Below are experts of layer 4 (counted from 0) of a mixture-of-experts language model. Rows are named router (the router's row for the expert), down (a neuron's output weights, with its number) and show model dimensions 0-159. Each number is 200 + 30 x the weight over its row's rms, rounded and kept within 0 to 999.
After each expert's rows: "raises" lists some tokens whose logits its average output raises strongly, later layers aside. This comes from a sample of Wikipedia text that the model never trained on.

# expert 49
router,218,202,194,151,205,171,205,245,184,222,274,162,207,240,210,153,208,169,182,194,164,147,173,204,162,193,219,231,174,232,160,195,159,235,208,205,229,144,224,159,239,151,265,157,167,184,163,212,191,197,224,213,236,196,205,196,180,191,241,177,153,230,199,202,232,192,183,121,134,227,196,243,191,208,236,251,227,212,213,248,189,157,213,229,223,232,224,184,173,198,186,216,148,244,167,173,207,247,223,189,212,217,235,174,194,210,253,214,250,195,146,210,204,197,228,205,241,220,158,251,270,175,225,191,198,165,162,196,199,230,221,148,198,195,182,191,237,194,215,150,188,190,224,217,193,186,187,216,235,193,231,187,249,216,192,173,173,200,242,225
down0,248,254,149,189,210,169,140,186,156,225,156,183,180,189,181,231,250,159,175,162,198,185,212,221,247,182,206,210,249,216,243,198,216,185,216,294,201,234,220,111,245,190,186,236,168,231,228,208,177,155,166,256,226,174,231,191,198,223,186,227,207,153,211,208,183,220,211,187,171,237,181,225,177,163,189,173,159,206,204,235,183,217,181,182,222,185,188,242,245,182,169,210,263,157,195,209,167,221,276,196,200,202,218,215,240,224,168,221,236,227,250,162,233,200,191,202,233,171,212,163,183,205,250,228,184,203,213,200,189,187,155,203,153,182,157,240,155,192,211,201,213,197,169,216,224,174,219,203,173,203,208,228,226,203,195,229,176,151,151,181
raises: "ch", "he", " oper"

# expert 20
router,187,235,206,186,174,180,193,215,178,246,233,239,195,165,276,193,197,186,161,211,256,190,178,238,161,217,220,220,164,165,193,222,132,189,203,208,205,199,188,209,164,217,178,167,206,249,190,253,145,203,195,145,206,197,231,177,162,238,171,198,172,230,236,249,253,217,238,140,194,202,191,175,197,204,265,234,217,156,142,227,217,185,226,145,194,168,201,200,181,226,231,171,222,207,202,202,217,201,186,238,239,144,182,188,174,219,184,204,237,169,220,220,138,213,191,170,192,246,237,235,187,197,211,207,156,229,220,226,158,209,229,124,240,133,184,148,232,159,187,179,228,192,190,207,177,205,225,211,198,186,202,186,165,227,153,174,215,157,227,196
down0,184,143,237,247,258,217,267,178,197,137,162,238,214,190,205,248,186,219,197,215,143,235,257,189,211,196,215,205,235,207,186,205,206,204,202,239,141,242,168,197,191,190,149,168,140,149,168,149,233,191,239,258,227,179,183,168,184,188,235,242,183,205,230,193,139,254,194,215,203,187,208,175,208,206,213,226,241,185,151,250,206,195,168,173,194,162,222,188,206,193,205,146,192,171,208,206,223,275,208,215,209,217,190,214,196,149,180,184,207,170,156,229,179,196,202,235,215,182,184,202,238,222,242,131,164,165,156,167,207,237,229,251,242,195,150,179,191,232,181,192,201,176,167,197,186,202,183,210,239,215,209,231,199,197,194,204,205,152,202,169
raises: "BL", "AF", "CC", "SC", "CA", "OC"

# expert 0
router,175,175,194,220,223,225,199,222,210,208,158,183,183,226,264,247,178,141,202,198,181,208,257,220,206,235,161,207,251,218,214,204,225,215,176,240,203,181,258,217,192,200,225,221,197,222,189,166,190,204,173,167,174,224,190,198,196,152,175,238,251,166,153,202,174,163,218,227,191,212,183,179,199,226,251,245,223,224,222,192,252,229,218,189,235,178,177,210,182,190,141,161,172,154,236,225,240,177,228,170,151,169,150,189,187,229,251,247,160,270,211,131,213,191,219,187,164,237,182,160,179,172,205,217,238,168,233,195,163,131,202,209,179,228,224,223,156,219,192,212,207,146,176,220,189,196,173,145,263,213,187,215,163,213,160,215,210,215,166,173
down0,192,222,239,254,194,245,198,217,193,193,188,181,189,202,207,210,267,238,212,162,223,192,170,200,147,209,214,214,201,156,173,197,229,199,165,207,126,181,203,231,170,207,245,185,228,152,181,175,140,169,207,213,172,155,184,193,213,178,188,204,223,212,201,213,188,170,189,240,198,74,164,233,200,236,271,248,194,209,203,216,221,222,205,207,174,195,185,214,223,180,248,206,241,203,196,229,201,209,220,221,187,192,219,212,246,215,174,202,205,155,165,175,173,213,216,203,228,233,179,168,219,241,233,201,164,193,193,189,167,163,226,194,247,235,271,211,179,192,196,258,189,195,228,191,253,143,136,223,214,144,170,223,249,200,171,185,186,189,246,238
raises: "iop", "ilt", "ries", "ishing"

# expert 119
router,215,192,198,245,167,146,190,196,166,258,197,209,189,139,253,242,222,146,137,236,234,192,152,231,159,185,235,207,179,210,182,221,175,213,157,159,217,179,195,170,197,198,200,210,184,206,191,172,156,205,190,195,165,226,225,183,225,235,158,145,170,203,215,163,205,190,227,158,225,237,202,166,217,192,263,217,211,205,151,220,175,143,237,182,214,185,199,162,197,195,240,209,255,231,226,164,193,246,227,194,241,207,200,184,246,189,218,229,234,169,214,223,163,223,138,175,211,237,177,241,151,214,150,212,182,192,215,224,160,146,214,157,249,147,164,218,188,212,201,232,231,192,170,218,185,232,223,167,204,189,170,139,187,206,165,216,214,199,254,196
down0,169,184,167,193,214,205,210,211,193,195,160,183,225,196,210,245,254,187,151,191,228,176,193,195,183,172,195,201,213,217,174,268,156,246,164,161,225,190,199,237,200,154,160,192,197,192,176,185,174,187,227,193,153,202,199,181,221,188,272,178,239,176,221,210,211,213,199,194,153,209,195,195,135,132,209,207,182,203,211,216,185,179,165,202,179,171,215,209,159,174,248,143,202,176,241,168,152,250,304,212,177,194,212,232,208,221,205,252,217,238,262,242,150,200,159,201,210,205,180,202,189,123,194,177,210,175,208,179,184,263,225,248,163,203,221,240,176,214,155,211,221,204,218,242,207,186,211,231,206,207,241,134,218,256,229,186,194,205,211,215
raises: "iest", "ood", "eg", "ous", "ical"

# expert 86
router,174,171,219,190,149,210,115,166,178,224,215,225,175,163,181,234,162,190,219,184,192,197,175,200,154,226,220,225,180,183,212,227,215,225,231,206,190,198,249,235,216,229,197,195,179,219,175,221,249,168,212,192,196,219,233,210,185,187,215,153,186,235,197,178,194,185,228,179,155,214,192,176,243,145,193,179,262,249,221,220,264,157,240,219,232,157,203,252,168,219,152,187,207,187,204,187,241,197,194,213,222,220,174,194,202,255,187,211,215,202,229,204,167,208,135,226,207,217,198,214,154,263,180,149,237,232,154,240,214,147,192,197,163,256,229,251,176,217,194,237,160,166,174,210,195,253,168,184,220,153,204,232,231,172,173,186,214,277,173,182
down0,178,177,209,216,156,224,182,275,249,251,206,199,137,176,199,180,205,161,233,218,213,177,182,251,178,208,168,150,278,174,205,198,235,210,153,204,157,124,239,224,197,130,162,215,223,210,220,154,148,220,215,233,181,272,176,210,173,148,212,191,196,192,225,174,211,195,189,233,182,219,257,248,155,245,211,165,161,168,218,175,186,204,189,227,193,184,222,226,214,214,217,242,227,182,206,192,181,183,230,171,187,237,224,211,226,227,230,250,183,191,228,164,196,174,180,227,200,196,157,219,231,176,231,190,197,217,174,191,200,237,146,185,182,211,217,168,225,169,192,238,199,204,235,169,193,227,202,274,235,176,166,146,208,169,201,189,206,222,176,202
raises: "family", "DST", ">"

# expert 50
router,210,267,180,177,215,190,224,159,216,177,250,235,193,248,229,218,175,188,259,247,124,204,251,151,224,194,231,231,188,183,175,125,226,183,218,197,210,216,209,172,186,178,187,231,227,195,174,173,180,203,201,195,209,165,223,135,184,203,222,165,194,218,208,227,188,199,189,212,172,199,163,219,185,227,189,211,216,190,191,200,181,234,176,269,180,215,223,238,208,199,164,215,134,204,179,216,209,138,183,169,222,267,243,193,228,154,191,171,171,226,143,182,199,186,241,184,225,236,207,192,232,199,227,157,181,155,210,140,137,216,193,223,223,221,207,135,209,198,235,199,217,235,250,199,182,209,157,169,195,205,266,231,227,208,218,222,175,212,147,170
down0,234,153,196,174,226,212,257,155,202,174,226,142,213,176,204,140,260,195,203,198,245,240,188,173,192,167,217,199,130,226,157,208,246,228,192,176,196,238,177,215,153,245,181,224,243,178,178,194,181,163,182,152,252,175,212,162,217,223,239,199,215,210,229,200,147,175,145,220,173,215,189,206,190,178,188,217,227,187,231,212,191,256,160,179,175,177,190,185,235,156,165,189,235,219,211,233,199,206,158,223,222,254,207,202,232,226,206,239,213,187,212,160,197,173,190,201,220,199,140,168,184,178,225,161,234,228,238,151,244,260,213,211,162,193,193,218,202,217,202,223,218,229,188,222,268,207,139,190,242,181,224,200,154,194,206,158,214,204,161,143
raises: " into", " about", " toward", " around", "ore"

# expert 109
router,190,157,194,213,175,192,210,163,148,184,160,236,208,209,229,173,213,209,233,223,220,184,185,166,203,173,229,218,182,207,204,146,162,229,150,201,167,196,199,213,169,236,182,177,315,204,223,228,193,249,231,188,208,153,147,206,215,217,179,153,205,213,208,245,231,210,151,182,203,181,185,235,168,211,206,229,189,241,219,177,216,244,214,250,161,156,195,181,183,157,168,163,235,167,160,213,196,183,219,166,196,229,245,207,199,205,150,138,163,208,227,215,245,176,259,190,185,162,252,148,193,227,217,188,245,264,185,201,223,231,185,230,171,235,208,157,194,194,249,185,209,200,252,185,182,224,239,235,165,207,256,235,169,192,207,190,206,217,210,188
down0,178,235,232,172,206,175,199,214,229,239,140,231,159,237,220,258,192,253,209,221,181,198,166,240,200,241,210,189,211,182,205,255,184,203,172,232,231,176,211,175,214,196,234,191,253,203,187,171,222,197,197,245,189,203,239,217,200,145,193,197,187,191,208,198,239,182,182,209,229,243,193,174,243,252,227,162,245,182,219,209,203,189,161,228,194,165,141,151,141,198,191,218,240,187,203,228,176,230,205,237,165,148,159,215,112,149,218,219,186,179,219,180,225,191,189,195,179,214,215,235,142,180,260,145,187,174,186,205,145,196,216,175,243,195,187,219,132,163,189,205,175,178,185,194,221,161,218,171,207,233,267,196,249,220,193,222,137,186,200,199
raises: "ately", " whom", " whose"

# expert 26
router,176,213,257,170,142,171,205,215,254,189,212,214,180,190,242,183,208,200,218,196,232,166,223,173,239,232,175,187,188,191,216,257,170,233,199,183,167,217,156,228,190,201,217,203,171,154,101,174,182,188,225,244,216,235,152,220,166,255,163,239,202,192,176,193,212,223,209,194,208,229,187,213,200,188,210,275,258,197,203,210,240,202,243,195,180,203,167,186,191,187,212,236,175,190,255,235,202,209,149,234,209,165,143,251,232,206,197,184,203,262,220,209,216,205,125,188,201,176,215,193,193,187,160,236,201,165,245,205,173,188,252,194,186,125,187,200,220,171,148,156,236,227,167,199,195,222,158,151,185,166,195,187,183,171,206,178,181,177,158,217
down0,194,241,277,196,193,243,162,191,179,213,171,226,177,190,158,246,165,183,234,215,173,174,244,161,209,204,197,248,193,149,206,220,164,184,209,187,224,219,212,229,194,181,207,161,187,204,152,183,240,205,199,133,169,227,176,207,200,240,198,251,169,152,191,260,212,202,225,182,200,219,229,219,181,218,245,233,188,254,211,196,244,179,254,183,234,204,169,202,221,169,223,194,195,208,160,190,203,205,163,206,223,208,201,180,193,215,193,241,161,206,155,183,190,139,190,173,218,165,174,209,197,160,207,180,242,145,185,192,202,220,219,212,135,239,199,168,143,179,201,128,144,254,151,188,156,181,226,250,196,208,191,216,226,198,243,204,161,254,236,244
raises: "bed", "ense", "formance", "iding"

# expert 14
router,203,177,203,189,252,208,212,181,216,252,165,185,214,186,189,255,199,215,153,241,181,184,225,182,195,200,164,184,243,216,217,160,165,208,221,174,150,256,202,215,178,158,193,217,174,171,197,238,197,185,194,189,206,215,240,209,176,143,215,203,150,254,196,179,176,166,168,221,217,222,200,160,250,115,226,170,203,168,204,203,193,210,216,237,193,166,184,157,200,210,220,210,193,173,199,179,222,254,158,283,193,185,196,180,161,171,222,243,140,217,234,205,150,212,153,224,160,176,197,210,199,252,170,213,192,269,127,220,188,209,184,220,191,238,217,216,158,207,204,261,151,221,212,213,185,251,252,210,254,177,232,228,181,215,220,211,187,231,181,188
down0,252,174,208,225,186,231,185,209,175,186,209,229,193,178,155,196,192,205,244,155,168,195,219,222,185,193,228,187,172,146,168,193,163,220,191,227,176,174,199,252,215,257,134,164,202,230,241,204,174,231,197,216,166,188,152,213,186,161,173,219,193,142,166,161,242,172,202,226,232,179,195,266,188,179,186,162,148,169,231,239,193,205,208,215,166,199,212,177,229,232,166,251,224,202,167,182,213,189,242,203,176,211,154,224,237,173,221,158,244,239,197,161,236,139,185,261,209,232,160,217,206,215,175,235,240,190,221,278,184,174,200,196,220,182,189,201,199,167,191,148,225,240,184,258,217,194,174,248,204,181,157,273,239,203,196,175,180,195,201,195
raises: "see", " acres", "sch", "writ"

# expert 38
router,199,178,252,210,218,217,238,193,238,141,173,192,272,225,200,175,217,230,258,285,153,210,207,135,251,147,227,205,169,179,209,217,227,198,197,196,203,191,201,185,174,204,194,158,208,183,168,188,182,182,202,262,214,243,125,177,199,170,157,175,222,212,223,166,227,237,182,237,191,173,219,218,239,200,147,233,205,207,192,239,179,202,177,238,264,196,248,196,233,170,186,243,147,240,181,201,190,200,171,174,178,222,213,239,222,171,183,207,191,161,160,214,252,192,207,186,219,217,201,175,214,154,168,188,202,172,186,196,187,188,156,235,204,178,223,245,146,197,244,188,207,254,219,190,218,204,170,171,157,125,177,203,237,215,219,213,196,194,228,234
down0,221,233,201,178,196,149,192,188,185,197,170,199,192,225,255,228,165,245,223,207,264,256,157,176,220,223,246,219,214,220,182,159,228,209,211,200,174,215,226,221,228,162,158,222,223,164,188,174,242,199,214,158,200,157,177,226,227,160,135,222,213,218,223,251,132,143,197,247,170,154,251,183,159,215,194,191,199,265,170,186,189,223,160,185,200,191,164,207,237,199,197,197,175,199,158,200,219,209,221,211,222,219,214,196,219,239,148,155,222,246,181,178,194,216,248,228,251,209,192,221,257,218,185,231,222,232,218,201,216,151,184,154,202,177,170,205,225,167,195,216,143,198,255,181,227,174,169,193,168,207,177,240,182,191,247,167,144,205,185,150
raises: " only", " many", " some", " almost"

# expert 42
router,207,216,197,207,172,195,161,211,200,229,205,200,247,161,212,196,173,217,183,194,174,256,172,213,145,192,180,200,221,209,177,205,215,186,167,149,211,152,209,244,181,225,195,218,212,225,219,173,212,187,201,232,190,167,147,134,235,160,186,151,192,181,216,170,184,210,199,210,165,228,275,182,189,206,261,176,191,234,165,172,150,153,156,189,192,254,194,220,204,224,225,179,220,201,192,204,198,190,255,206,192,258,235,205,172,231,185,228,211,197,207,223,215,163,211,192,156,160,169,208,158,174,223,176,170,195,225,204,159,220,138,195,232,234,113,214,182,233,236,206,136,220,192,203,242,217,212,192,153,228,207,192,242,274,208,201,244,285,235,199
down0,180,150,197,200,188,205,235,200,170,196,190,157,221,220,253,167,165,197,253,205,199,261,226,192,137,172,171,184,178,207,173,198,216,190,185,197,179,219,221,218,246,230,170,228,205,213,200,223,203,230,223,256,172,209,155,248,178,252,209,167,199,241,185,182,241,195,210,270,201,221,167,229,210,212,201,224,209,186,173,187,193,204,209,254,153,195,185,197,209,204,181,181,199,211,185,207,185,266,204,127,210,176,177,226,219,155,274,165,176,151,183,213,246,149,197,253,212,209,176,179,181,252,197,235,238,150,250,160,160,205,188,216,190,212,180,156,202,219,247,183,125,202,186,182,196,204,221,218,152,184,164,224,209,153,164,236,186,207,174,267
raises: "optera", " Lemmon", "\".", "Billboard", "osis"

# expert 122
router,178,165,233,209,142,237,168,172,192,203,180,216,211,179,173,214,208,166,271,191,219,172,185,192,172,167,200,229,288,170,180,151,225,213,144,223,237,162,206,247,206,218,210,215,258,212,196,254,197,239,202,166,218,199,209,220,174,201,260,206,208,201,178,254,187,166,183,220,159,221,216,158,204,204,227,223,187,198,253,189,200,223,220,221,232,188,191,247,173,232,165,166,169,160,181,229,215,225,218,170,200,191,180,190,169,208,191,236,209,253,173,137,210,175,182,224,181,244,176,181,171,247,226,194,223,171,201,208,240,195,184,221,146,206,166,219,169,206,150,167,175,139,245,201,184,184,163,239,176,204,284,240,189,202,146,221,219,216,155,194
down0,274,207,167,155,200,233,160,185,226,183,194,176,233,246,140,182,158,185,233,225,169,204,211,213,167,209,220,187,205,180,204,226,181,188,204,164,211,211,179,149,223,199,214,205,211,237,253,191,165,190,190,194,223,190,219,204,205,195,156,176,153,200,245,223,238,244,208,189,175,135,213,259,205,191,219,187,161,102,168,199,164,180,201,167,238,218,192,255,192,172,217,238,231,159,149,258,204,217,199,208,192,213,188,236,271,216,235,195,183,158,222,203,210,242,158,173,174,131,224,206,246,214,197,223,167,221,170,189,156,145,171,207,254,224,214,204,208,226,177,169,217,215,243,192,184,205,198,197,227,215,228,137,173,232,173,208,202,237,177,176
raises: "ight", "ange", "ael", "|---|---|---|---", " whose", " who"

# expert 36
router,209,153,164,232,170,189,173,227,212,220,224,187,165,158,174,184,135,181,171,216,172,199,210,206,224,226,258,170,174,190,158,191,208,195,232,222,241,198,177,197,233,163,197,223,190,211,176,188,195,178,184,186,192,201,196,231,187,212,247,152,221,214,218,221,218,199,249,227,168,147,287,171,248,210,164,257,191,191,216,224,203,190,222,150,240,168,187,225,195,201,188,196,218,196,199,245,183,247,230,192,239,199,245,223,228,216,164,197,182,174,231,145,171,209,210,199,174,233,170,191,176,223,253,168,198,239,118,176,254,205,159,195,242,200,241,207,164,253,207,227,121,153,165,227,221,245,211,181,192,162,221,239,232,214,162,226,225,182,204,158
down0,175,222,176,202,268,181,194,239,171,197,190,204,230,195,225,221,197,175,231,176,233,188,180,134,184,133,226,228,200,142,187,210,266,141,233,235,220,216,238,241,147,263,165,202,228,246,186,241,183,186,243,223,268,244,177,195,183,190,186,171,156,199,209,160,215,193,237,228,162,174,223,198,208,182,225,129,195,202,200,177,223,157,170,214,203,226,195,163,173,210,208,232,169,179,253,175,195,182,212,210,238,217,221,240,164,173,186,207,227,126,162,159,163,183,160,196,172,229,247,171,210,234,273,198,185,172,190,169,204,209,216,191,221,197,224,196,226,164,223,249,212,185,179,228,202,204,192,192,234,215,198,189,169,182,183,224,205,142,195,164
raises: "rat", "text", "rob", "rast", "rop", "h"

# expert 1
router,187,267,205,201,160,237,120,200,194,193,206,204,199,222,223,274,197,217,248,196,161,227,217,244,157,188,168,176,251,185,159,195,178,219,232,229,209,220,227,200,192,221,176,205,190,228,213,191,227,220,180,226,194,156,153,210,216,175,174,164,169,141,202,178,196,195,200,208,147,228,263,161,191,193,264,207,193,202,228,178,243,166,183,170,170,225,160,225,201,213,158,190,231,150,224,201,188,191,223,189,169,185,248,203,208,206,214,260,184,196,195,111,160,217,176,261,206,181,168,168,169,186,242,190,179,235,237,236,176,175,183,158,208,233,189,206,158,265,237,162,224,176,219,172,226,235,168,187,175,239,203,195,222,248,212,222,237,197,221,214
down0,158,225,266,150,191,169,141,221,197,187,178,219,224,166,170,169,218,182,216,264,200,232,202,232,212,163,245,221,218,132,185,211,140,267,180,185,215,164,253,220,209,161,176,177,145,195,211,184,225,242,220,201,192,179,212,163,175,202,245,162,167,212,273,236,188,237,196,185,191,216,196,258,141,178,148,219,206,219,175,188,170,245,229,194,173,234,244,158,164,270,198,246,234,238,183,203,171,190,205,215,242,199,157,222,165,260,173,241,172,209,184,163,215,230,189,156,191,172,188,195,194,180,175,203,219,219,193,230,174,214,223,183,221,182,198,198,221,185,203,217,186,226,263,231,211,178,177,163,162,215,216,181,211,168,222,214,201,197,221,197
raises: "acing", "ould", "til", "icated", "earing"

# expert 74
router,164,220,197,225,166,227,118,175,191,211,224,209,214,170,221,253,163,198,203,191,157,255,230,196,175,177,173,180,220,219,132,221,200,196,209,217,171,173,237,242,207,265,232,236,200,219,207,183,200,195,210,273,187,129,176,149,256,191,192,168,198,164,192,207,209,178,193,212,183,198,286,170,213,211,193,227,211,226,220,190,178,122,194,191,198,223,183,225,194,212,186,187,225,154,229,222,213,160,208,187,175,201,246,216,213,223,190,237,189,240,165,184,196,166,212,222,199,189,164,194,226,213,162,208,172,200,198,211,163,197,202,195,225,225,195,216,201,268,160,180,141,199,219,163,245,165,180,161,162,211,238,212,208,263,205,201,233,298,212,233
down0,174,206,161,216,168,187,144,255,188,239,221,255,208,224,188,192,217,191,244,189,183,217,223,116,232,201,232,175,188,201,174,203,208,234,247,257,185,208,221,172,180,184,195,205,193,224,242,240,188,193,179,227,200,224,238,198,191,177,168,238,207,139,222,234,170,204,207,221,247,233,155,217,195,174,184,179,182,192,215,163,158,234,176,184,128,203,232,209,254,189,162,182,201,214,194,194,217,226,216,195,179,168,213,175,273,198,202,203,187,214,239,136,195,192,180,157,168,230,217,223,256,220,223,229,208,158,173,289,161,166,207,213,227,148,188,227,233,208,231,154,200,228,207,223,178,179,146,245,212,185,174,165,187,146,209,232,197,196,142,190
raises: "ney", "oin", "uy"

# expert 11
router,183,171,234,186,187,234,236,174,203,228,177,202,215,232,170,183,248,194,181,195,162,169,181,166,243,160,201,210,236,193,193,175,222,196,226,224,226,145,256,223,173,189,214,193,194,186,218,225,215,227,179,212,206,215,193,185,166,174,277,161,245,242,229,253,193,183,183,198,195,168,244,182,201,228,183,215,199,193,151,194,170,177,218,255,220,207,167,205,209,227,198,171,153,212,175,173,191,197,199,182,176,254,178,170,197,184,207,237,216,267,163,194,231,172,225,196,164,263,218,239,217,249,192,200,222,174,150,216,171,217,141,127,210,192,126,227,181,199,167,224,191,171,215,189,200,187,234,157,148,185,214,292,260,220,158,189,255,197,200,209
down0,198,190,221,205,235,222,202,184,189,231,216,159,222,143,184,229,216,217,190,198,247,166,210,219,199,154,258,163,214,185,166,271,234,187,202,200,175,224,153,219,201,237,218,224,199,170,210,254,182,177,184,179,176,231,216,165,154,239,211,215,246,221,217,220,254,178,157,196,163,227,200,226,208,205,210,253,217,209,195,211,181,206,197,203,152,177,254,173,205,158,245,223,229,196,208,179,155,169,179,200,207,217,192,208,223,239,202,258,259,189,189,193,205,208,199,216,210,187,149,173,257,190,112,189,233,128,166,240,144,234,265,206,170,134,193,206,146,233,233,209,245,212,204,172,159,224,207,152,169,192,201,189,235,181,201,182,182,171,200,175
raises: "eman", "ew", "rig", "icient"

# expert 108
router,214,249,183,190,169,203,182,202,191,224,246,225,207,187,182,230,167,231,190,178,185,210,180,252,222,197,260,179,166,269,202,144,196,220,264,227,222,227,193,191,220,179,196,161,187,261,191,166,234,165,258,187,204,171,234,215,150,239,198,187,170,202,180,184,225,224,216,215,171,152,214,182,227,183,217,228,185,154,147,195,153,199,188,159,189,211,190,186,197,137,242,201,220,198,221,200,215,144,209,242,204,246,183,164,226,212,200,201,237,144,202,208,159,230,188,221,250,252,187,254,220,196,239,185,211,249,188,184,175,238,184,163,143,124,218,192,243,187,244,151,197,200,190,186,177,254,225,157,210,203,158,242,209,171,176,206,203,162,204,202
down0,219,229,181,168,210,271,181,204,213,185,191,175,170,145,196,170,241,181,199,206,213,158,160,250,142,171,245,212,193,221,207,209,179,215,227,169,212,180,207,197,187,203,247,225,215,252,202,158,171,219,175,201,200,135,189,177,154,232,182,225,196,172,184,189,223,195,265,258,203,157,235,211,232,193,215,227,153,201,216,227,257,199,280,141,144,203,178,193,164,240,171,213,246,269,191,209,168,190,103,191,190,225,228,210,244,265,195,215,209,211,179,224,215,200,213,189,147,170,250,207,190,192,213,218,235,174,207,205,261,229,195,184,252,237,172,192,206,189,191,186,180,192,178,162,163,215,224,245,184,188,208,189,199,217,187,188,187,199,219,189
raises: "star", "ter", "sy", "itar", "pis"

# expert 33
router,218,156,210,239,164,211,231,186,178,206,167,173,203,186,266,136,205,222,224,210,208,220,202,184,201,154,231,246,154,181,223,188,212,189,176,173,174,204,227,217,186,227,167,216,247,207,185,206,186,194,196,232,195,137,151,146,231,200,195,147,210,210,215,247,195,214,176,205,208,143,195,270,158,201,175,224,196,211,185,226,179,220,179,177,206,167,246,241,175,184,147,206,177,195,200,211,229,177,188,188,189,208,257,214,209,184,182,150,120,211,176,238,238,173,231,183,227,184,193,163,249,179,153,193,232,278,213,145,208,178,177,209,219,187,202,218,160,181,246,152,178,238,250,203,234,162,233,235,163,191,226,186,213,212,206,213,270,215,251,173
down0,213,180,189,226,254,176,224,197,214,191,233,211,170,250,219,181,244,212,187,191,131,217,179,187,227,220,171,156,207,202,144,210,213,194,217,244,185,185,189,218,154,209,242,248,183,239,197,180,225,220,275,169,181,151,161,161,224,182,243,213,221,207,169,239,168,217,203,199,188,177,174,231,228,203,175,210,164,126,202,212,168,179,207,174,170,235,161,232,259,223,210,182,196,181,249,222,188,232,215,218,218,172,223,169,233,190,205,172,170,221,208,172,146,164,249,257,233,199,139,179,174,231,199,220,204,202,255,204,177,276,151,203,209,181,232,150,272,200,187,184,176,213,153,236,166,199,210,179,206,202,248,180,177,200,160,203,223,207,217,162
raises: " whom", " except", " →"

# expert 87
router,172,219,232,184,172,164,211,245,211,252,241,217,235,222,272,183,184,207,192,187,221,229,271,207,244,186,221,198,163,191,191,204,192,173,254,191,169,232,203,242,180,219,200,196,211,255,132,177,220,245,197,209,240,173,220,177,193,244,216,217,133,238,196,235,213,207,200,217,178,194,179,216,175,181,235,203,171,131,179,196,208,230,181,143,158,198,183,190,183,127,235,164,191,176,225,207,236,128,231,217,231,216,191,205,200,200,141,127,228,178,204,182,170,210,242,188,219,191,183,209,217,206,213,158,183,260,215,155,208,203,187,156,224,164,178,175,213,169,219,152,224,220,238,178,185,185,208,179,247,191,209,212,135,219,237,202,185,224,214,155
down0,208,223,180,237,223,202,281,152,218,215,215,227,232,202,181,193,194,230,231,226,205,180,225,195,229,186,169,230,269,240,225,232,242,167,198,186,188,190,253,190,230,183,203,176,195,177,271,219,161,194,176,234,167,191,155,243,170,242,191,163,172,212,272,212,218,201,207,213,191,177,197,237,195,178,186,241,180,176,202,223,169,195,184,204,188,182,158,243,173,149,174,179,161,255,179,208,160,189,243,206,188,149,216,186,172,205,164,197,198,196,244,207,183,182,211,206,183,257,226,188,184,169,169,182,189,221,191,226,212,185,226,183,203,115,171,242,169,211,236,171,192,185,143,211,251,283,149,157,164,170,175,217,244,188,180,199,204,235,200,247
raises: "aming", "irection", "iment"

# expert 97
router,222,177,189,246,229,202,200,201,182,261,186,223,246,237,191,207,174,213,162,239,210,191,190,207,135,185,163,183,255,205,207,191,145,188,208,183,161,233,243,224,199,118,178,235,205,202,142,183,205,165,177,192,174,200,233,188,245,166,202,232,182,155,199,166,172,202,188,225,236,208,223,206,155,183,167,162,186,209,172,191,215,225,162,210,238,200,249,243,160,242,231,238,242,209,171,184,181,190,197,224,196,201,180,160,222,220,251,208,185,220,218,143,173,211,170,217,218,145,199,167,189,199,155,188,166,189,164,177,149,196,189,212,245,208,134,218,159,240,249,267,235,225,188,245,188,206,230,226,231,213,195,157,250,250,243,212,228,216,217,186
down0,193,160,215,278,191,253,181,213,173,225,201,182,182,121,179,172,213,188,151,186,218,291,197,202,210,148,192,161,187,218,195,214,182,203,217,181,235,244,229,208,171,212,210,187,190,186,204,128,187,207,225,187,208,238,186,213,183,163,206,128,224,218,201,205,216,241,187,186,165,227,163,173,204,223,222,174,219,220,222,217,264,186,197,180,193,152,245,252,178,169,216,184,241,191,193,223,167,175,209,167,222,217,197,217,219,163,243,217,230,214,168,229,209,229,222,232,245,219,245,246,165,243,176,191,170,188,199,178,154,182,192,163,227,155,138,251,198,256,257,147,140,181,173,202,209,204,192,216,220,214,203,164,213,238,167,201,173,211,215,205
raises: "se", "come", " themselves", "down", "ict", "%)"

# expert 44
router,212,211,223,225,194,180,189,238,192,234,222,188,189,164,210,164,232,174,162,210,252,225,189,192,172,205,222,208,205,200,189,251,185,244,202,166,218,230,171,159,233,134,208,176,183,214,184,211,192,215,219,230,176,240,219,169,222,259,167,193,248,146,233,155,245,196,217,167,196,223,188,194,202,192,211,206,195,193,167,217,171,208,258,169,185,227,164,177,202,238,268,192,212,198,197,164,179,219,222,202,255,151,171,202,173,191,224,208,230,180,194,206,126,208,159,163,247,171,208,231,192,166,188,234,170,180,238,231,194,147,259,182,245,140,169,236,245,194,244,193,212,172,143,223,163,238,202,164,153,238,190,211,152,176,164,138,171,165,185,176
down0,241,221,227,172,174,203,231,193,226,218,206,193,186,217,245,191,189,233,267,231,205,236,226,155,205,169,180,247,160,224,222,159,190,234,181,179,235,212,210,139,203,224,218,161,183,234,202,128,193,186,146,221,196,196,191,138,191,234,211,216,209,257,180,183,210,268,241,196,197,204,196,192,177,222,192,225,225,182,137,207,102,230,199,253,200,226,166,213,192,221,176,243,237,242,185,200,140,215,223,172,210,162,187,165,210,237,220,209,255,192,158,177,194,210,184,187,187,293,221,162,176,241,174,205,159,123,186,222,204,187,200,208,217,205,217,188,200,197,222,208,168,204,182,178,216,189,177,213,182,227,163,240,186,195,216,235,188,239,153,200
raises: "ely", "iet", "ł", "ue", "ered"